config = dict(
    n_experts=96,
    experts_per_token=2,
    hidden_act='swiglu',
    router_score='softmax',
    routed_scale=1.0,
    groups_per_token=3,
    vocab_size=16384,
    norm='layernorm',
    learning_rate=0.00101,
    max_seq_len=256,
    dataset='wikipedia_en',
)
Below are experts of layer 3 (counted from 0) of a mixture-of-experts language model. Rows are named router (the router's row for the expert), gate (a neuron's input weights, with its number), up (a neuron's input weights, with its number) and show model dimensions 0-95. Each number is 500 + 40 x the weight over its row's rms, rounded and kept within 0 to 999. Numbers have three digits each.
After each expert's rows: "gets" lists some tokens that make up at least twice as much of what it gets as of all text. This comes from a sample of Wikipedia text that the model never trained on. Tokens count by the router's weight.

# expert 22
router:481567483533507524551451558539563533518506464532393523536457494526526516475543481538466538418563495581418480527554506468444504541545551498518442534507555531493521484494568477540481505491446413469504509503493487487522429450502409536494482455437452517454488504454502559492540508534510481499
gate1:519503486463461523496487462518540425538441522542511500515487515479557422522529509537505548423503481554501518567475433561451488527476513576499503432492517529566486479477513495530490427504541504489472438578461500518522502527537493456505396437478542486467582434497466523518491501500586405480
up1:488453548494564486501565485480521552405561457467476470517540475425456571475473518488511412554452491484506479475513563457532513510561475456495519515544489456506493491536470522437541528500471516530513554408476494531474512524498489578510540568507471498482405595539486501450502436532474541474
gate2:511509554490469536523401542464462465464509526595537433456551503548459526507441528498528455490513508447475531559498524541511509477469480490475480494395531449466453458536542484481531495458503524423513507460490508466563490551482481455526457508509554563519493482517594497472428593464459476549
up2:521531534452483588548528543479511485526486499502485486438532512604486506486446521415474540473515576553496469440502474447560546430435491470487525498435524503449505501490514532518506492519456481482514517461513472497487382459608496500558467550535512487504567503527462495466467453482565443510
gate3:492516565574633517474448556508491589459486522521467470502495502452486515477531506505493472482540462443496515605533461482510526514546498513509468491455488560496478459480491507499483530474454477496532535568549532480514537553528499526522335426465501513500480450517500473508530449531524453506
up3:565492506491457500517538404489522490470447542496509478562515555548472463467429439482497535531488509552489475442455522536524457530443448504450545503551476541458544506464463510459496573511485544524509518553434511566466476535501505466395571524539519506492532505535603492461493497450500573551
gate4:521490456505438549431574496493482525448542519459537465524511470516487464439486463494520537483504468431511511586542497524579508485537489597475543496507517498437479509535497487473561562507433531545466510475620520447487522548487504543470563555518476430553446470483452539462442490499468538494
up4:480503459518482573445489571549497488405529517536448499504532521483490537442494500502494548400551519499478461549522478463500590412495507543480504533450506523502507501564537462527574493509481483526462465495651513453432521505497500471553526529514460470492479460509445495445449504537499507459
gate5:488507536494364579460504498540503541529526515523475514584468478501464474529535411504491511491490484464513549508503535438498572508506496488564489536407502415569505530506510487564535487531497458440477511493562499503505469409564504437537531536469464509476502568527547503485529504536552528447
up5:511488536494397456472546503541521489498538467477498483580493464496435485550542395484510449493503501457499511467483538518459527479516488534493421528450498408539525487456544458549516509487529481442489505538567541510488451438599472478513503493483469539490445502474586451498503549504598555490
gate6:486538452513506534552532415527512482446442558493529550475542529491552407474519557507498557460512486490501485589493448480426521453500518478509508477485518546589506537525454455468417456532541471494436493562530444476519502431516512478581418519472513523484524555510456542490497478495545442489
up6:516508570514515467453484629475483565496548437516480434475469489490470535530532519502461432517475521480473472440485569503548538515509458456533476508551494439411497421511503536532535498423454524491525491465454572556498551488513496512510526520469517496531482511500583450553560558473440532474
gate7:499533502510516501479482513559507495410501535531507498484521559480467461495486542487537527512520513540502490578477424435548604423442507571446460542489476571490517499534461520493545523518464519566430514518523512468508420398473493428443448447481499513475453526552557547499468509518473540500
up7:504489526493516532496560498455520521587529486455492495534482477493530496513504479527461481496479483501487525457506594526445389540568499406561509472529513460533498499487508464491487500455522488438566458463509483525545608600543495568541497571501472493537506496463427451495575486523528440519
gate8:495459522492575497575500559474508557537528470492461498497529403467564454573505490530464469521520524483512525458505515503446563437454480484493501536465506524523503529507472505518555605477465490447565511509458517576495472481554485522490445610497499453544508561507430503554461450544488446545
up8:471522503499476543393467494542534451483495508556534582526430487593456564458487494483535496479551533455475469491491454527533484509518517489505473485529478489499493494495534485464494378607527481501457514456538496437540506534465523498495559469495500536429437469515547473446574572448486539480
gate9:542538488496446511538432460491506488509501591552501527535480532520469414439452471486515576497542512534481484460478434439483482473488432482551563537483508524565521492548459473422492475529450486481450466566565460491486440492513512460459516448534503535535462485538498502521424584517502590468
up9:472532513507472437510448495504474522537508490498523462476486454533484429507447500473513531479531527533518476510465520494574591506510488578490512495538521504462498503548520457506466482509481423479448607504511497447532467398495541491487530478512530571449452432478483453635510567457447513561
gate10:478495496479521448510493477509467514518485466549462489456533538448422565441519519498493525504518540503481422484512496508506454535570492572454470496529497506629472443557506495481592463490480480505536400517453561574496463536538528511449510499507480590489490531489425456480479488464555565517
up10:506472629471540531421498522506437450514506463476542465415539469455469500460512503502525486511474476497490517492516495542518523544510520565480473420626483452528475443468529462513575504484477496507475457447499560529529497433495540519486520591538455545463425519530547480468476517491479538467
gate11:481482504498564472522496515473549556408543438509513544516441520425569450569469518453532477494493513540528453448480514470580496505505531523480507506518453504461458513494495518455466466499526543510455593516417540500525562535477493530614481433569500516483564427525477490480541484515452462509
up11:421490437532510564504482484477510502504500522462481548569480501555526465481484511543513474486475504496490479494497393544538557464450495546449519573460529485520523541475457511421536527524552509556499528500492459486520526439502501354539417456544509538493531530531462491567524431512518489432
gets: "15", "09", "06", "16", "22", "08"

# expert 30
router:516435507572539562552476490459486552514454543511576562437542437547460537445493552528539509469473503411469553495473500454436455489542501566519486457447484487506525460515452529476538534540495444498497476572526492463543585484535498494467480554452499516497460476448562556502466576467501498514
gate0:485486513561537483477413514517556536455487483524462598518434402450474459578494471428552439470528479496490553501463525497523512491508480518441492514527526490423535500449555521529519469462462508445534468477501516490457529498468514545478479503587540429551515581485521555573466483466511475542
up0:473549467506510551489555441472498537559497511552524554496471465493428554503539455481532528517379519481477507497525539464526441472472416591536525499508479461527419550521467500478507489528476577582535476480550504526544528436497527454456424493507523471507522498526478440432500514504441486557
gate1:466489494480526519518508534531519442471504505419459459519503448525541518441512532526491472563544495476513463458425542507489486536479479555490538556484457461511528489505521488521491548443393467467550517461468437434477473597624531509423485466520474521578507509480503451508575512561490488533
up1:414449479508463465568540465477505534518527477396556480508484566598497536484432485567418509527497572517531532421552495515483502526511455453508464488532472499557476495501545448484531516546461554474468554559420484522498498501541484459482560525495439527454532541506527460529493484518456465534
gate2:492447479520536469485496556475446474529526517466500445568531514505503506526533471477446481527501597479581470488551522481542480423518544475426510495479529428584508403467483497487505416508509477487550544548492510438484496472545471616455506497556572491535560517475528503549498513495512554514
up2:560447485568467507471496474449466444522467523554493508505545510527524546545515431442444538572484439502495561494436444497451457463530482467465490463491560458515599496526486472473564549509490507522465560554462517517510520538487543493555491502503550522514476427431484534515455550415533434465
gate3:506492481431480434570429534485542462496474513481481520527482498466495503489526477390474553592555438516525490470591498493572604499540453453521530570543511427528476528477502512491486554522426499507477471522456513530475465477508528496458449460519486422516503563480447532496499496477489567475
up3:424509471530531567484515550484524527502574526472502527497533459507561496491474453522506469584428465500489596522517544457523463457566394524572508522424541471431527497478524482496530476500465465543537522483512501534551465434462568581508481508462492464489484429501508525482459467546522513559
gate4:536512510502513482563500512512487462492493467453522537482476509497496448498446527552532519499504493553482537465474522489569485571536444514457527467474584545455443528462505498532499534588435408512538639501479541526472413447440522444525489544575433478514517461509519507555461505504477471499
up4:454465483447445492470504455551471602484491573476491520495451426445476546578424457561451474488474550514513508435484504489513502524511493428534514493448514510571445467506470494481579508507529553509426521537508585499465520518478530530527566501474454514531532510465556454597515484489465502523
gate5:494486538524498482506580483496528543546402522485533522496483489485449421450470501557501533531515516533432470536448467457483483514474494570565534521521582566513539554478534522518505533520451492470474464460588520442557527467440500504526499467565563474535441448436473467540519516448491474420
up5:508435509490576517455507491444509520598558490558488505504480483449461523437526545500533419528520565466445517469503462501507490462633510593505526471511495444404512492517491507490479524475453478442522471492535512461522559494545456514548508499449467432498518503495568498560489490526444509547
gate6:528580586430456471491496468552539466458480518508538463530457466582469465454459490399491533475509523518453467502503538544506535460500508527518471560493500486508409512478455553566448496470518561475498498498497571514494458498546556555470597500471482527524515422459534498501557496418495471482
up6:566472450479533476513465523484442487492471492525488510523482544568486534523544469497478482518469547497540513455613485507503492546463494443459531483546410534454478501513473488425509413516496536458507503399502569509389560526500466459558543460447499516530537468425507508553486498520434524507
gate7:499521498535531452520525558507459390528488533476491556491505555512444467525538480478503582567528504506461518515574477419539513477450465433525549588447470500511476487459462483531504510496477412496581514527512467494514509524477589516470497506482525489520439408458479482564542516482552438476
up7:531553533548550474506463433469503499457529504512559506519441493495475468475457583487596487443466465478501474477500499444534453486432576518527495497447520488466472510500500556533662450503536515472520497492485553495461465498494533459523483553457445446544479555495526536450488474459517579499
gate8:499507465495522484507502540442512489473494407466544499483505479496532546463447515434575462543594478546519524548463548435431470603496486482432527496484443480525389486513485569565545514447439454509492514484545494537453494508499510475538517513479583528493464488527520494480566478475470561501
up8:504515492577477500489574499427531549459510410465512487486489528567495518478454495447499477554456459500489435499476463459456462542479507591474449489463527477514431510486562555495586495485548504536568594535529520522519488458466534456556498455491545547483522513537500509441500456429447485552
gate9:517560529436496433449497518467452472531455489553516482504489541504545504479473463520493479507558599474514544526458565492508483498551548504502495572497428481463469480485511452447484469533497495462472420444454554501437423486435534569514559448541461531520553467481469575458552491481469524572
up9:498529542466479489550438466558516470535487516355501467470459549531481538509444509529404511561571489513510480499408524530472474482465553505556509539399531536532498520482506490492534518509471454495490512538482483492426472506518503507518493551606526578516480583530495515473545487507504517461
gate10:422498470542539470469480438502528499571478476449472456516449451551526476499493468583479500500471512477509542479504424511548509570525496541484490500493426506501524548505572492583487477483496428547532596563552491530504496507435456510479533471409512477408464527541486497578513507528527477450
up10:501499444535529463478499547465519498540444497452533562505532469496558505492538500578536502514541450508486473413464540472460458521540469523560500564477525455479537440517597492497513576458461470476483547499505491489540475510473551540542434492531436467388557537565468522522484465518521591484
gets: "i", "ak", "am", "u", "im", "a"

# expert 27
router:519509472480535413499438506531535494481462453512459528509531483483528477530490435495550513454510535495553500477538509498527517534505494472488464484583442462502492536486486572538430469493503526554495513588497497409520493460458496474569469458464448586480513469646455493469531532510486488405
gate0:543556477457486479552485420502509524555505430521495518546519519486525501462499495497424491468474502488508512480483518440523567469536549472459533565540523517596516490483518467473495475436547510484478450526602490456569479540442485567503452496498472535595586517512457489441553506461556525437
up0:490459483482540458527483508517478542490532459533499557542441452470490494512510474536509475525504470548506468514497493523439533449516511486466484512518523478411595478486436535417505465517456538504491547482493566539441490506518419549491600492468539527469402515497552502534539616553422507522
gate1:490513498456555484454517540510522546475531420518490465554543412468482542564544468486472484416585491508467518427508507458525566494469499511528456522540546466499421482481580519500477549570542442425507527534472515518425443501489508501556472534540435454530478525508488450543503496541448495454
up1:497513441560509531514443564535535551436475466443490480505468496482527500490468455519525439505525502540482508484449514488445465483522481564453520646444520483559436486461563538519475509422412559469518541473482440502487522450524493470502495485447455520489518552497527444486509412553481533493
gate2:502441523525494547495530455443473548486414420503537499484494483456496538503451478558482521501431489532553553491505558461478531511494501566551530510480467548528500500531494494532523486494505509500442586479500526559453498454489512425425543465463540465423446370494498483462516515489598535491
up2:494539466391538540526547499458583509493500479542556460504494526538522522509595536482499486500515569530474455502522501574514477477464452490454529557480498516545475533473520493460501520532454518421529423531548483477508497515607499562567449598517504432481547443479484486500519446467484470498
gate3:473530430519536407543534519518556472484519489443481496499579478562442509446496479505490479511532595513495507535539489456547529512451582506451462472456536574530558511493528505450496551483521497447496512556446433469501487479529519513571418537485491546504489562476452398498463513536466469518
up3:467590508520574498460453443454536492502507487501576473540517510559476496489477504495454524525552460483541405483477561479496512428453491461455506458621494546503513468472535486485540510435487441519483634499467516553516512485516512502475473531498499573562472516519474481537414489481522475498
gate4:420505526556505452534526523526532478549520558467387527545488524509480483497506481537467471606550537492490495544496427459615553509476488516550488519446447448455492489492512499441499475518529505492490487526465436505547475595495496499493482467447509500471539537489472574555538573480438479527
up4:503420481462555516539494588547594474480469531517508562498503511568503508461497430513517482473464520521472547546501488513540528419536503417525539477479503534511489504480563482424551502500482455428523575498481472534479409442527456427537494478482551437511496524457549507508561511531447477458
gate5:507511448466494473583527493499427517479511519527521579530513390601477469511616432551498515470557580504478529462468518518495574456418518518538518445501509457550450467489480495537507510527463523437488530525471522473556512516445485478463475447566490508517522472488508449534482549494542510510
up5:480435455563512475489434539494453473491467505429522475543510539435462485565481529598449491576512450520511466538499496500514479529407427527521546540484518553470482554477497514501452526553507497475564548465492493523547499495482549481549521500467489473468458563475464485596511474609464460483
gate6:521519504483451486500531501541456430488548577520491530534571424536537486441544482520495492461556474482481516541518471509526525497497431491470501384540431515516526497487496487601492467538529439505513549523494505438445488522526565455538425438441526516543471490545482467462493535522448421443
up6:489490499404427433454511532504490474523489538486499511503525483449498588484530549500496447483523574506579423549495565533556525489480418520534545504524499522483542542468563515484477489531484513409482540507508470425516497462500496506522555516472471510539484490519515414505546611547477442453
gate7:547504502573448513459526475497549459487533550434458484511494533506459473483441585446589500453498571501553501492499496423491513483508470503562525528544451568577565493491493487491447498502526523521479470570547456461469496462538538476508532413495514443415538500536501442577515483542463510487
up7:550449496455536523469548460452471460562537394516456502491453537493503455517517513521456480523471472463468481523552521547451471428518520530460480567509505463529565481499545505531559522412453460549476548494467538471610557552541540522492481492472499446481520466496474583485452428482480482532
gate8:496512535542452452430412542474437492515467509561505474491543444554488471493596431490451497506448574516460513553528517480549494588503523515582486458430496549489487475524509557533495487504468465467570523502513487523490460428450507495460566470412522534526489507487512465547503492476519514418
up8:544528574504484508571501533565440484403485525492429459488485495500517457590512454521512520525493447529574512483502441486527501472521481522556465420501500427408493475485499524566516515566528461505597470500447584535569532526439462462479482527511543500542467482502500526494524471521499494538
gate9:553470503486489522523575491575513544499513465504527520409520528484507533520494556469517528489398507470515493504521491400489517482539410501451494470528515459487462566515492492594576473513536414473505485495480553489499454443464568447481437502457517585437493538517469484450557515476489466509
up9:479502501437498457576452529550529483539593528469535573504458601452494487514435501484450496528442443456489505476487601466513542523528470470515468484490536457483477517483491494520539478513594496511494559499509516468463448497506468442524460485472453555465496567549541459436552493541413480484
gate10:529483469556505496540492433456504478530445461565587470533566561537466523505509505502493519517485469494532479526436570481492521488439572452461466518561459549482501537485433470486500479540493471452485508434440510512494485490579504420461396477486501539524578569513474448535545486433516512529
up10:420495461543495492441495521504565515528452470486468489459562513434478515503467502474487454519508578494506527499488553359548489503462554467423514505524505564531507463496496494499523533472569494481541493466447506516470511441546566437462508496518458521602496550522450441486452547553488554535
gets: " League", " National", " County", " Party", " State", " City"

# expert 2
router:514442505523547512533401468557492489551516558543504493495471488491484523462502533441559497485536421521463520554440449536463471436499518474533486451541490518512505498498420543476506535557530544484518547538466507463476539488503487461501447528491434584552446469395493516599536573529487518471
gate0:561604546516449499554483470487521462516456500459489503528431381485506513516572524545442480483548472544541508502481493463537516576481489501486461526525512580530522535508520512504541485512497565477563553463477474460551457519578503460540491547539471509516578487471483417487535457527455427488
up0:572463552477474513512517452457501504409483515423578449497471457546515550375489504521528466537488510461540523488558538453501479559520534478515477558487530523487418549484477508511552456510434572480499548494495509485538487548624519514529483509520519461513543498442515509463458461548469476511
gate1:506529454501538449509445535556487508455494492494510562535432485457498542435461462548502497495523491448509499568478473588510476560488527479456465455512539527540522495494558499496474466495501565418465607520480544514450544413561482440449515559489465456572493493449464475554576476464508504509
up1:491473487540502481559478536544429484472552498528539540475536475492485495492548513458616464516508524547444478514398463429517514528559540436493500451546560481466495611503471526498468495508492514533459450612577477494456519496520484474527443494457439555510470470525496557520477521482531523494
gate2:460516434487498482463474487442443405524497484511521445535591457534488554574489512502479492476575505515499528490449557531507535508510548547458540485510465526503503419518503440462546530489516479511446547364460522508459520509478481552518550541517502558471453427462502480525509504525580518444
up2:498499457576469450501413513522481440456493553544519539515524473461500503584537489475537478436510495523576521536513461490505508492415478475484464433590472502502484584490492481465551495469529489580482531460526484458488495540464445499517523506443469548518485445506472509554461466542510598401
gate3:513518530586405505496451492464502504476499459504550531498474490556536492526485469595528427430481462492471517506511431509509490512501475604504557489555475462488456612496483495646506469476442495473534485511466437485501506528451532446540516494526539506529533522537477461522541530486499480533
up3:448510517490518477469485523520467461444547499634446524473468546412487530528533469474558459529424474490482520535539512504478489462505486456582473506505443515508574563494480520458482500505550508483452557564464481510557603518522493514475472558554492509526493496454503547492411537503421495472
gate4:503508441530504540390425552569496443508508469434468477505492505495509519466492479479427458572473477466496454519478528553470502502476545552541501507474485496477557501470575509555480472444544500593526492501449526499511516529504560588524538574515520523526420538491458521517535416513520478427
up4:531491492484493502576515403492485419496493514495463572495481461553483484513514519524597560445521498503490528509418474527492495506535475576406481499482477501565525516468415484522438458496514524498504425528560442483501551519491490509485554474471554427512457484517503492534617557519493517463
gate5:537544435420512499517463501506510524473541492485479439554369527500513554524552442514437537528502513554522551555486490511498571499519487465522554632520488524527519460495500494556502493455485457511463526458474542486490442524500490484533574483498477489467523530442510451556601478481505472443
up5:514493590526400552505491525497436505567458471481502500499487458534522492513542495564546525470445474487502535398536465471506487532454443546477504517520454547521473533471527487550529419448511492505538419463523508501510492473431497513525531465513508472536424464592481511527578504590443468509
gate6:546537571498506504520555452472483388597402420474422514509476534475497489492506462468534510463420483546478455494478447519524452590472550501542479483514534496481499545466470516476530503487482577499517520439455536470543514522496495536547509501490454551539549535525484527494498505607468523493
up6:468550469502487493449590508511561497541544389506425466494448479508532511542494481500550473473456500533453441553496454523531428493491594469497471515600506520557573542504530545477522492475491529455483503463473476497513491485531545467584536549468478538457528527516533473520556445506433449530
gate7:576495480536501537533504505473518580457529490565520447490455555499486511459503514361520488510488520482464469514477472486541505463570534478497460575468485400513469557475482509436582495496543499581562559510533486445477516505499515497554478528405520477479502492557499552508524528534472438484
up7:535468452453539540457480472499543495500539525514521452515471499549460484449511519540526513548573532465447440564480481600496466550587500496542430523454465476470583503469515470464504474535536505433494380530546411497418509489501481547546528561528516488490493470480512532558475493498465501497
gate8:582472504511524479536479454479465527560465523507520470517529459518454491427519567525423489548407487456522542490488496508480505505482496507400486493574504435536504482518466416492519515458452538467451570482501473552433527538496527517565467477531503419550465516579513518553472539503531581479
up8:543535504510508535510473467499563559473460552559482451508573489500498496554439551515511533528465479505528590477513480414477496537492507477401467500487487427562481502536446565493471474445420514473528558453512472517460489518412502465482558465487510479505446484476530509601517546529537570478
gate9:531462554496451482493538492498501507563508561547443547506528454431522517568507523534492516546493511572419458524523534426477487425514506487500507517521484457538436432480448519479469539491484505449514484568433561550513537585498549429482599531519469465504494516449441464518524508440475470467
up9:385419478503581497484447491560496418507501553499496522514457543554542507558439491481533523467565499485478500570483484507446520434528512500544490513518483460457549509529499501466457555502500532513529502540438518505532480549482456479447536523515448597427531521504450436569502529488498427519
gate10:585450444508513428511440542510444516480452475429479539534534467476418486454451509554534565469484506491586504472575477525521497499478462517471478486537504465559499503524530525529521562493437508481503463576392473562450491509483482393533441509448473466534538496547509493508477515475508509514
up10:510443520514500432514472552533520481484467533527423551477570438506436489480496503488487550448528480522566493555478493473517436511438501415468507481504450540552526441541489566442494543556486488575499422525455494521499459501491466450459442437536480542514559500468464573552491535427481479471
gets: " de", "o", "as", "ia", "a", "os"

# expert 82
router:521525448502525414508482525518541468465409500527483521529462439520436548450522483461479539468558447499462491502562460423468542587511551442550505483481498545462514490464525509535550491487506462525468494506548528438487548447509572567489476530463533486514492544472557525520446391534547559488
gate0:488525441454399500483535476507528422451453510513568540499515519507515459481487457518581542466558524534522521512534493494446432572492498521482489446542478573475501471510501449492489475574530588555484457474508555459540538511444567465475592511540514524414546521482542502468508513453497518461
up0:519494539539593523545448510498491520535567499491495509538574439563515573465525466475491454541507467501483458488474512528501576433476471428551499553468468447524537577474501531461490489401576470461477545548464461502445486465507442514526455474481507440572494504531533490496491523596495499524
gate1:525512470495549525594545488538431475493429520443505432530531526542487494620476437486601520527483560505444525431452473469505524497552452494527571544503501484506497544476447495521482468532527492482497485477475546503474457485587480515497595521525462458527560498540443477467508554475469505512
up1:534539466441537517512545475575463464509464500483494464522464472508502539542501455548528512491490474528428555505516427429437586495524521514469478478452510483525541536457534411478532457564600510520465512532499512446475496487527545536498558569453418443455586506546491518464516520499530495440
gate2:483519490590521463541538516490438476510514472523553493532517521599474529547503497455501470491485503541544482546541535471460484459493501489522543563524520572430427491416494477534549426427487540465506536517516505469454462539506434493454481570501578424563490455541527461537501483530443457539
up2:544443528521482508505542538524506569504556557459393567458461556465504482461506531521493481410546475519550550480520482472474504528524497557492498455480549494478515528521529524512483527513480414480519481499477470512534528494425567474486523369554468538445547571393503488490489504495503517470
gate3:471441470558526541462422471518515508491524523480460503489473519448547476466545531507494537465447491467481491552555450468448459473588492525526549614529557495489477468554444437524578527510541505491576500542525465496500542526434489459557477573441452479495477501495470535431531469516570492497
up3:463528501547369502496407460484418525492560526515482489539484579576505485493387503488491549523547509520493459450493504526505439606491513514487455513511551472453496510526501503479450503528505503505453510531439451517524514492515441509412516499553529546489498537511499489599479511477458526507
gate4:541506580583553500508477584484429555496509536509461482507450449493427492476536527449507433492475516496500481500479513521543491521503460531477441535570481524469485520534372518545501485564512510490445523496503525564477472559426468528505456471504471485488431499467486452567434573470548495532
up4:432483467505421464502406445452462506453487481509436514439521563480490467475469605541479605497509511505506465488565564429483475587472560441515500475460552487508520478544568483545493487539468527523567464489467462472494513467522547505499536480496472517515454563475474538493519512508522551450
gate5:482489484419502581468527470563457521529473529505574374556531440592450531502510544536471542542429522446512508539490441527533500438494515516523520503460556524443551539521436427512503466447505517479439458499502510536508442434517536502573487560485462489509524497473469477491511501505490534515
up5:491529471488425537463488524535596475471467476438521567481585550475538510493460452451509525444488500521431479543539479468473473509504541507473452402588519527434540502509559538555531535508455508435454469482524460510539491514486479462464602562525485541435493487517535517499457470465485528472
gate6:538502487464591515457483484424459506516521526523538415464521490581517470442488461463594434493490557453562531451447502554526528508468503493519497535493482534475428528579418549507487504519501564525461510499456576534523450492497503494537535480508515521559497506497543405510458506427491467530
up6:500499557526531492547545461474504479531508578457528488544479509456569472588482498513490469584437576488509492518433586483510519436475413521474559534508510509508458577457514532444438456478603498453466504517452486531496486531563505511505454485551528519473536502499435499511541535444497468539
gate7:472486469514541519560501576546507516462482418488510492451506461473564505573484536513540472461498477513503556533457451556536429491473498594495488478457468549509533535547450460424521530521517507577465456538507465482557466475468490408478478431490545509435547514529401515508518512507559488541
up7:492474433596479533551443569544511507493494533488444497508511504520552501501466533444511471428491507556502472552491426551488460533483521582543477551442497551400535519552406489525512507543480484558481449534540472494469471497460455481479481402548459467487538535466455518540471521503526507541
gate8:508520448422483594516459527474500463491502564481463450516567572540504507535480480517544551517536520548521485439466447456480479570501537497455504528511452561461511499448573538449486424513505480495539520418448509494479493434549464508499606522564524508513532454454550541490476513458472466541
up8:447508474376474486437495539530486452549557433509494450493562476483503485536534485581542508543556510561511535470501498497526422508547508494438478465516426506497517474505551436480478481501509462500504526444406513485541502519475539522460567554534541510494572492489556508412494501513452434541
gate9:578521567438472477543530534527543494547553520531426509522529529498536521561581520597496521452557544488490466458444508498400484424435504475466511547455451514484499488513533459447425481526501450541549515487461512528507455451492426499501530462482490477588501518451491486507464523533529469506
up9:450535495533425554485488493527565544510457419500400498556465527525567493530514508596424479459505496531395518508525517461492544468514534447524477557510551464555541461524503514486551501514486502469459485434483446495476500512460479491578471588449472489495509496473487498441540472543543524449
gate10:511413507479514532532550505518409479561530449464431490499505526466481494509487539517541494488436462537513479534490540464471494545567461564551627492520471540403558508493544490442564512577472471542459472476514514500536459466440476520471497485525483492539564508525455457516507533524427466467
up10:525396572476522461539559543494386519538521411540404478510481516507503516497474466504503488549520488464436408481467567435473539537525462491585558509477472503496500436500513515435543449527461513532477502487475564522533486446475516561513503502491534503497534546543479456546523519518530475478
gets: "19", "18", "20", "17", "16", "15"

# expert 74
router:466543487510497514413519568526564459534512548511522527476471489579408496488500487471451437486544478462507493471550551519526486565508485532456423513568473540497531509433557502481536463474442459498485495469553492421515499500542497494547581471470487599581509498485462490512487524553465541432
gate0:505467504389451525446457581518490465490522474444496515517526461545487539505473489512559468434498535522543537484479466486470496456494548549514518460518437525436506463492530461570471472457507535461476476454490501505545503456585528458543531557597511546496558404432528545491467466512525519568
up0:534563464596550469516515421487498492456517487444468475470471493515543493532514528499426575552491436477537470513482490427471549500494435499527524500529430497540468553510484504428505519538499525479475487605457509520467481524475428561503462461493529492490485572539521436497526533491444385483
gate1:549461572486473457478507470515547507496502555487517506468556488416538534493504476490516521500464476460484529524468517451408487495485486500474518420497411472489490553497495525466436527541463485466518557497465489461525567480438589481471520507481515480415575480626551578501535517523554473530
up1:576525486490471518499503461464531523533500571463443474529469428477544562538452528537431551516450477477508517513455446517437501478475446564493514454463415470509494486488568485411488517519484503487560498452511570540518511490486479445452544573507522401514512475549561489517552534514414488499
gate2:531492453543491462474563523524475527455426448512424541475416497486486538474541510462433505440494486572445565518579520457480559531513530474531509463480480567555490450522482529502526449510502521482513491559545475507532452497464542564509466443434465481518476530510469508467472506508643498473
up2:502467482554510503436561555523511560503493506493423546456391470457501523462516558470401477445518463515443543511566555468525510503552549518509485446460455561522489497538543500498550462552459496511476515533559497491501496489428540536445464482505497554450507573489454499483448513539574510444
gate3:490473457533512473531526489498504436516473422420499434476558508519462553487550466524579474537507479542497498503482478414447569509426436509517501509471468511480496536509510569423438462553496518472480580483468472491491549550562551512460484509467557549513490453459553450509519510488479493608
up3:497511522488518456474496494525463496518559466503497494531461489517512539508513475547513520514477482515463437451498512519434507459543459509504440504436473608501476512482487536433507565558498518601549480573456503573471462488416510506488507454409432437523527447453551494442474560550528559553
gate4:533554493459436468521475464541486465544431439502559478490517551490527496586498566474535562582535520434468445519451488485536532446434545482494505489499485394529476419534471461440495510523440529483425544512454497470517479490490491522565494411510534536528485514560485507535496527464547508510
up4:460458548454483606525508509526508543443397409528490476544504546473486530521542469498454482554509508484476445518569478466523581461481488498489459509520556494518529425541478538551469530510517448484495467520458483464493495538509542521416457555479514486506423525500405455548522483536562465466
gate5:521488505523504537495465430543485519478485490555531453527492487575467489486556446491439455566505506510434510460464486465486543507490529505558501505463532508501485554490513607522443493478502487459448528483437544481485478468596469536617516477443471442516464507528410446482540543469571561482
up5:466497531565536467460530444469505497429489504527509514484509505417547480487516523475508532481482548499473524513519518561501535564429452493477500513486419507566525428616496485533514438557518471484540379501543446498522514515433509583465492444586522502511482493462485461484479471460492518440
gate6:489454405476616439549495481492548464426503487448576455506564425467515531507506483527507442553497516499550498504537511541481535539480502483470504509563493577528535480558489480484428621461530509460564558493489441521498512512506487566488486507505538519506457445535456494539474524483497510463
up6:471541437487459495528500533452574457472539500491442441514482458559488467429444521499452487510490537519504521480518498441570586527469598423459464471518530468514474511512512485607524526510436517449553530536509423441523541505546538509534588463499489527495520448518448528530504464472511493473
gate7:476544443477489499492529515500517504468471456552498514511533456466499502545493506466506496536468474453452529554548514504651554509536392449529558540548494499461493543484515498451537528467473593436478426451478560539453569501538454466498470441511465483521516475489416534521515527488546493508
up7:546519539499491518487527547471493443473431556450494538498578544499509492567433464430608525484538500545500514539472526455472449483370539518564532469528494523479509535564475477523538514508518445474467507515443448520504451483526465518485473559537430530436491500456470502566512464513460535459
gate8:541555495566444515505471455503502495488527484534442541530405456505512539552496540431529499475426543479464499569543517442439536426470501589542519462514470526503492480507498527489505479508514481474526537460459537477556445449492438572585491546460485466474438528526468520510530606545497524487
up8:462519436550514473489525429519554480495511500461510558524497497491483535540424515514464498453484488452529510522494512538556513465456524491500533512566416648507510502517506431513468541527507405512457590506454485483547520507455483554530535419475494507474478517536427507472458525554564497550
gate9:536492485526416496518485559521486478490479455543558507602478540448452494442514464523494519432508529476480417511545503480447466498457518523488511508639464459518486538528522526425545497498558459500493594498439517466519493559484483532462534449500472523452498478524422508479495566491542494563
up9:533506484531650482513499510484522532554511522538526498420502535452506463544471488459528452553522483513556566519466553458522532453496410511462435478432517546444444492508467513489484523534505551564516481522557487563434432452589508487517479519471525473509495499535491514508455484430472472465
gate10:571548574512531458505433512457488503554413433462473538475458560480536504581444474485504526503538485591496516515465479500575517482507513476502598535414455452459499508485414483472507530444459494537483435505482434530521449589560505503488484512525446514490537479500538510515504509476499532494
up10:476448495518485467510469543469532454503531539444453494534535469566489483560469496420609482537505514495440564533532487439630559411509437518554475533551493454514456521505513443490484441536504517452495482490485470474467531445518577564518530520491472514479582473487474507523520486502526508495
gets: "20", "–", " UTC", "Scientific", " Family", "+"